From a checkpoint of a small mixture-of-experts model trained on Wikipedia.
Training: a variant of Muon for the experts, 755M tokens, 6423 steps.
Below are experts of layer 2 (counted from 0) of a mixture-of-experts language model. Rows are named router (the router's row for the expert), gate (a neuron's input weights, with its number), up (a neuron's input weights, with its number), down (a neuron's output weights, with its number) and show model dimensions 32-63. Each number is 128 + 24 x the weight over its row's rms, rounded and kept within 0 to 255. Numbers have three digits each.
Before each expert's rows: "raises" lists some tokens whose logits its average output raises strongly, later layers aside; "mostly gets" lists some tokens that are sent to it at least half of the time. This comes from a sample of Wikipedia text that the model never trained on.

# expert 185
raises: " ", "ris", "ris "
mostly gets: "|---|---|---|", "|---|---|---|---|---|---|", "|---|---|---|---|---|"
router:135110091141089170084106134153099099184107094165119132118094100173122150111152148116122130151125
gate0:168134123099091138133128151111123146117137146173142130128090106123131136150158147129121106104080
up0:132141135155172126115143130169081118165122138121128102150159145116093158127068126121131108129139
down0:123174140130145127130153146118135125113087145134161111116144104153102142127085118149116128143133
gate1:078094124173124132164148140127138129092123133129162083119143126152126132094176132166099154103115
up1:119122104104167117117092125114174126160125126114093172138128086102121081150095106080161129142128
down1:139145127124107130103148123067108124097129108187152153145147132165128111126138128079118152120155
gate2:139123130124062136126148085138145175110164102088161160152155139145139167110082163133119144166119
up2:129095138117109157133108119111137100140126113112128148126170153123181139156162110153118134153118
down2:138127152128126147111095107158142100158110134127117116114086078131097111093149144099108143132057
gate3:165110122140117159086102102137113139149136115132144120104128137131132137106175171145125143081147
up3:156136097086142149115148120131135162110173115168111141152173134078110124163128131123138090096122
down3:126124140124117122094115104157142161124121172101154150113141090157144146083133143108144129149134
gate4:142138089146116116124126135145137106179099127163087132121145156122091166175161110144116100108130
up4:109106140125134143132123120135117144095159130121143113143118123084140120098090136141137164122112
down4:181091133109120137145124176079110148121138110163113160144125124134108125123106089112128132129112
gate5:112100104096114096131117120119074132141149161134182085135122140104131130154121124132103134107168
up5:097125108109163089114130133074118131141143142115111122134103147148110113141150081123111140141140
down5:132148141160149125131162185126182123135138138192155154126110121157133106112119143136137140165151

# expert 91
raises: "career", "ement", "e ", "player", "game"
mostly gets: "Player ", "tics ", "Albums ", "', ", "Lemmon ", "kg "
router:094091085121090107110114100138155149100153081122126141134112138123120137139119131115105096165156
gate0:127161139114123160126136153138114155153153127084128156098146124102182093158104111144173135098153
up0:147106089136109121083135159112118114095179113138122095160118156172163144161130139144147128118142
down0:182138134131155109123142136101150100110134104129126138166108142124126146144115151150123134104107
gate1:124108131146098097108139127120107129155150117044131109099060105139093118143170144178111147159118
up1:158132108092109088108109148154117101165112150139150155126160128113134128156163136155131102136142
down1:086134153140127134115121123117102117143119112169120108150175108127119119120135111141168154117105
gate2:121132136103155111084157108124139089162123153123106153110106135111147116139153120115147177119111
up2:118155154133140176146155127131119183110096150128110142107156125104096148153144092114162144097146
down2:157132096148093155107109112127151103137111119101153138115120135151094121116132110158115118106128
gate3:152108099147108114104111193121119085176130145118112102169089128129124131168102143106125143112126
up3:152127134098070165108103182131126124174095130128086142164127131126147141156104104079097095146121
down3:121140125151116112138146114139178114183149122125121095146110135167142134088114113136130108136126
gate4:117114137109129145146126147131120102151144139138154131130149119146133131110135187121099125104142
up4:074147102105101140115147127132134107119125132152106152169160160133129140102118148120221138132109
down4:103171105179111116156136087149154129118142117159141121110174129094125146100106150087066121079113
gate5:107145134122141118139138127108144138136117151140128131112131145122099138141104162109129115086151
up5:133164091124130120157125119101131071156187140108086154071133143103133109172123138129101128126134
down5:113139187126125129193087139143099120133147138121136170159126082106140141130109134148144075144109

# expert 229
raises: "encour", "ering ", "promoted ", "influ"
mostly gets: "(−", "±% ", "· ", "Ru", "−", "(#"
router:109107107141146085106086113148116164174126110166097149091122139112144140136140138153121158126166
gate0:134104169161121172153138146136158114131102094152151129140169114102143136133180126169150051151101
up0:123150098124123101094103145154093138128121183092124118131090144136133110136090100092123185105137
down0:124110107147109079175123140141119114124102092126111094108137143110133116121116108172183117110139
gate1:157118093110116135115136182116105140112171155113116121117161135126129129173130108108129093094147
up1:120123108134181126158092112108132085117150098126124130134178101089164110119137148164136154195106
down1:108120165139128115119102084130122074152156135100146172153116111115158143105126157111149130093083
gate2:098112160077129133116107092072119109100124130106108103120120155134130115128102144109075141114148
up2:122157133142156136152092124129136117135082114102125157124131163127162116140111116141135121151095
down2:155095138154184137103129138109090117074102110169116092139102169118136114122128152108129118100129
gate3:096129159106167161139111167130140147153144120085124159084128112142102114128093126164130134114131
up3:123116079107124143110112126133119115124143107169122152149127125107132158107156104141070115160152
down3:102114112150149118102108154122125098146149172111163157149132119137146131118103102166134111131173
gate4:178158118108154114110101103103103133133133141128164158114111136149105124132116105127136147108130
up4:089118126164134113130134161131143125096120115082100147149132123135170150114155093177135090168131
down4:168160120131137175121116142137133130099144167108134151125085102131109155143087123131125116144117
gate5:111169119147114117075156161111156140131111126118103133140073135171123123114139124117143189112115
up5:109148103127122115111145153065124122178128129157139083176098123133117130131163132121112124079110
down5:110168047163123144129143145160120131121140124102101101093126099150170142091141136130135103141151

# expert 129
raises: "Notes ", "Total ", "ial", "ials"
mostly gets: "|---|---|---|---", "}{", "{", "· "
router:099113112153108130089146150136109166147127086121071125118110166118157175126149122117076103168166
gate0:136097118129118106132146106105124162100151117112135104149154160156113097139074153144143136118129
up0:099123094132107146087140114179145133126140157149117143101121130103155133133150109115158132127149
down0:179164141114134145135154190153102147128069106122136136128141135146169135156146133124122109119147
gate1:094137118146110154122138077109099090149113141170168153133142111155120104086189147094183149140111
up1:109109123116133135111094074138101145154128122188158180102131089134118092086178136094164175111115
down1:054110094120116155117096163096169097095122097130165115116106062150106112106144102114093135115168
gate2:141137086117114105155103105116136122111188091097158121124077121151095128111144164152099128121138
up2:135096100141172104137112139127104154142082145120116078144128148153130113077142140126109129132135
down2:168137159081124127136137138136103135150119198142151124147167134095139096103121104116160145155086
gate3:114121151162172097155111165136109124103135143175166163129181082160109127130134138138166116092116
up3:115156158118112124103163155113171118095122078093087113099115158102130146178117097160080081176120
down3:124135135106126110118181117138118120142136177113116136143131122096122132107132146091121177161104
gate4:066106107129093143112141181150177119103124153108138145128155131114139118166121127121121131138098
up4:170169147160172097121124097095127137146134085121106105128135128126136131126121111115119093136145
down4:140134132124137129148108147107081152120116151137109128147122152147118114100131115180112148115152
gate5:096148169113136159125139134140099117055101136164106134110150099130134113169098068129148134111114
up5:132100110117114108122129093122182141168129125111131143116088122161098128120129151150120150167137
down5:125148165107126129150137165137119125113136124117150149123173104130120092192124120130131137108111

# expert 33
raises: "Bank ", "ž", "osa ", "Bank"
mostly gets: "Genus", "www", "±% ", "pm", "Episode", "Spouse"
router:108133096157164101099125123168129158157129127154097168091120154104117143146163145127116134156152
gate0:134143154134117110169111118121116175092179140129114123141124131124088119144130162122119079171127
up0:123130104104164132103136169117112119130124114065140088133116148107146118094152113153153125104155
down0:107125126145127131111150108093156127103135118134102125124178132139110128077144145109138160133140
gate1:091107126149104132114165144159146155101101117128136121115130146106128134110096152139087139132099
up1:126143135127142136123131104133125103156129148115092151132124152135100156175154068071142129142145
down1:130125089119124106117145131154176132118117103117125123132133136191143103126140144087126131129141
gate2:111100135092102122121177140109091135138161162103137068116109108134138112106116100144136165159131
up2:143146090132127137108128090134104124104146074109119100133118103133143104120121139175084128105116
down2:105157117105148140101141152111121124098122131171145136164120134073153149165147084137100151080110
gate3:118111144128136114135091149117171094085155145112135126126141138136134099148112131133111148117071
up3:128137116131100135097116094109132134159111100094082128091095122132115164109097135135127107146147
down3:103144123124108160088126131152168156122101164094088157126144159125138129107136131135158106161165
gate4:141099114094130110139116136120114140146096135143138107140098179112138143113142090110158098158116
up4:067138164092100158175144129171161111127066166164130156098114188097149106105130151105136129144130
down4:114171146117130149180117114144204158123129126105116127154141087159096121155153136124154144099117
gate5:128148154114101143139155135144168130064127118141113143151121120144151104123169109152113122103127
up5:138095102130160108107066130090095119147117087124149095094058112113135122132087142118144181123155
down5:187151088111129144101151090080147115118146133160136151128133143102158153087111112154174111100152

# expert 157
raises: "particularly ", "an ", "mainly ", "in ", "primarily "
mostly gets: "them ", "him ", "sent ", "described ", "taken ", "returned "
router:127129131116134134107117077111138095107131153136109111157169148080155098170132127161123165090093
gate0:117109124126124104117126131087129119121154123152145110086167103114106143122103179144112105090067
up0:131154156097120139192107146111113125098098103134143160164173132138157140146120111117135143121155
down0:131108102127127109090147118122041142102133108085144161084065151132106092175161133104105133121161
gate1:126135162145128131155144100127083129093137163153121149096126110163153123106143133148152108111164
up1:133135151086101136108147146157143165134092082127116123119161109141129111146115129154131147102127
down1:141136134148118141133125123134118128104125106126103137065120110179140129101117159127166144137123
gate2:177089143120141099108108101139142140121130109173110133110125130137071128129153136130173134148099
up2:116135145129104152155133124088166109100116162070137120137122135115094127169085159150142125126128
down2:161139103067137064157148149145115098158138105141106132159119129106106121119121131154128110140161
gate3:157109114125132135152154113108109125169132118068133116144100131141137127120145137119113120161119
up3:163142168116144126089110130122154153145135157138101093106157115103075116156111149106132119128138
down3:124160116117139114142128131141123081091121095161101090137125112157122155092143099160140144116171
gate4:108155136139139158180125115113093129104081112120085123163122095072149162144128140185150113095120
up4:146120135119120111113162169109160155118075150119138110102116112127111101136125146107121167090148
down4:173098147139118111128127134102145129132130082141125105104140172160174114151119107128098142127159
gate5:116128154065145112170125154156134186134097148142140158104130106130121154161175142104162112147122
up5:111121132134136165138162091144119147154154156118155135081159128112121101152148132153101111098123
down5:190140111182107109119140073111098080140112165107158159125108116123122104147128151131152115123155

# expert 4
raises: "an ", "one ", "there "
mostly gets: "moved ", "returned ", "lost ", "signed ", "left ", "spent "
router:129135122125125144098104100120139136104092148163134120148139125093096095159143152186130141114080
gate1:116146159157167148132137102116086107093136091108112127166149110118141155143110163122115175129133
up1:112154137122154165161170099099104135134098129067123141149132139130164175123107083123136177145132
down1:145138151116110140125132135131110125148147119162117099169107110140103117146167126108145101136122
gate2:146123110166100128117146140125101098123171100132159140143125125151125107112143148110116156151147
up2:159107098107150107114100126120124085072133115106149138116105147128164118166100106145139146138127
down2:137152142123132039147104111153092136131117154154125131128124098123126096106118152071113166097125
gate3:175116169120153155116105112110157115070103107129105141136118135137135121108119117117107171163135
up3:181129142144149120110147106154133101092110099104150123114133116194102129121147106135130123181122
down3:093118112117139128157130140152089121113134116096111154119136163173117136111121167139114122150145
gate4:125105127106107129152115145136096099145149106105127138131126129119173098118143115136114164150155
up4:131160124122175154123135093128147114157100125119102135144133110125038095095133134149113133082096
down4:066131119116102147158097126146143123186104141142161081102133135159145145147142121119131133130115
gate5:086121119119093107129146098152139150120156140145129143110130141106123104159036186117190099138153
up5:085125120130064139130140125162132170121126107140122098100161099156150118148107150128108143129080
down5:140146116151136092111146122132127055141126137102102137118113161127133079079152163106154134139134
gate6:165105100156140126106100152083135106121170133108107090155117124118112120098119158165103133143135
up6:129107114132115067084120142160158127097179156138118106113138140140130127117137177161124120136091
down6:162124141135087177139132152164100132112127123127073120128131099128144130066088115129112133100139

# expert 67
raises: "Phylum", "sible ", "ased "
mostly gets: "ures ", "ires ", "ems ", "ains ", "ements ", "ient "
router:106136103127079145085126114161167157096110107152109162158130143130162092123094134133133111165089
gate0:136105113145120140129131132118161139169148153115159132121175155116138143069125108105152101126118
up0:121135122128125118103159158086143130093109149146133120152104123103128143140133138182116186127089
down0:175129094108105098127125152172088140112083124159145133136127120117140161116128132141140141098118
gate1:118134110143142095120078139087136143090150133112098080110079141088132116127122149169100102114140
up1:101191151101103132145121143154103136116140160126161091140154118130123100146106122144167164114112
down1:135144104104145085117144126123104157099090112181146120119129108119150134168147147111106119089117
gate2:129121110143112164159135143123125146123144143179149108084099091160062115119119127171151164118128
up2:091105141129097170142140132068077124127143094151143142105097091142125108159088139139115111085131
down2:138118116149149129097130089123148106128133115123148124142119127070095097143134105123141174082135
gate3:123128094139154135130130120135119104149124119195146112122149089145151149126127144145098144105137
up3:110165109112129136124105160146165107106169132129099121136123148132141177137110095135164141144097
down3:129108134104084140129116163105135069141181161103101157133100146117129109098080145092100091114117
gate4:159119143146122159096137151149104117137129136080151140147118126120159092143104118149111182089150
up4:151106160135130173153124139135140135162135101103110121118136112116095112101128117113142093137140
down4:110158151176110138109140126089136095130117122112132152084115152138116126157154118129111165132133
gate5:145175118122125137101106121119131099147094102147145128161114087120102107157123176186085143099116
up5:119123116075098124120116130132112094129076115160136157108123068164136099123114094116169140144128
down5:099102081138129112114105129119150109132113150100093153058116143147122113163166131129153122150142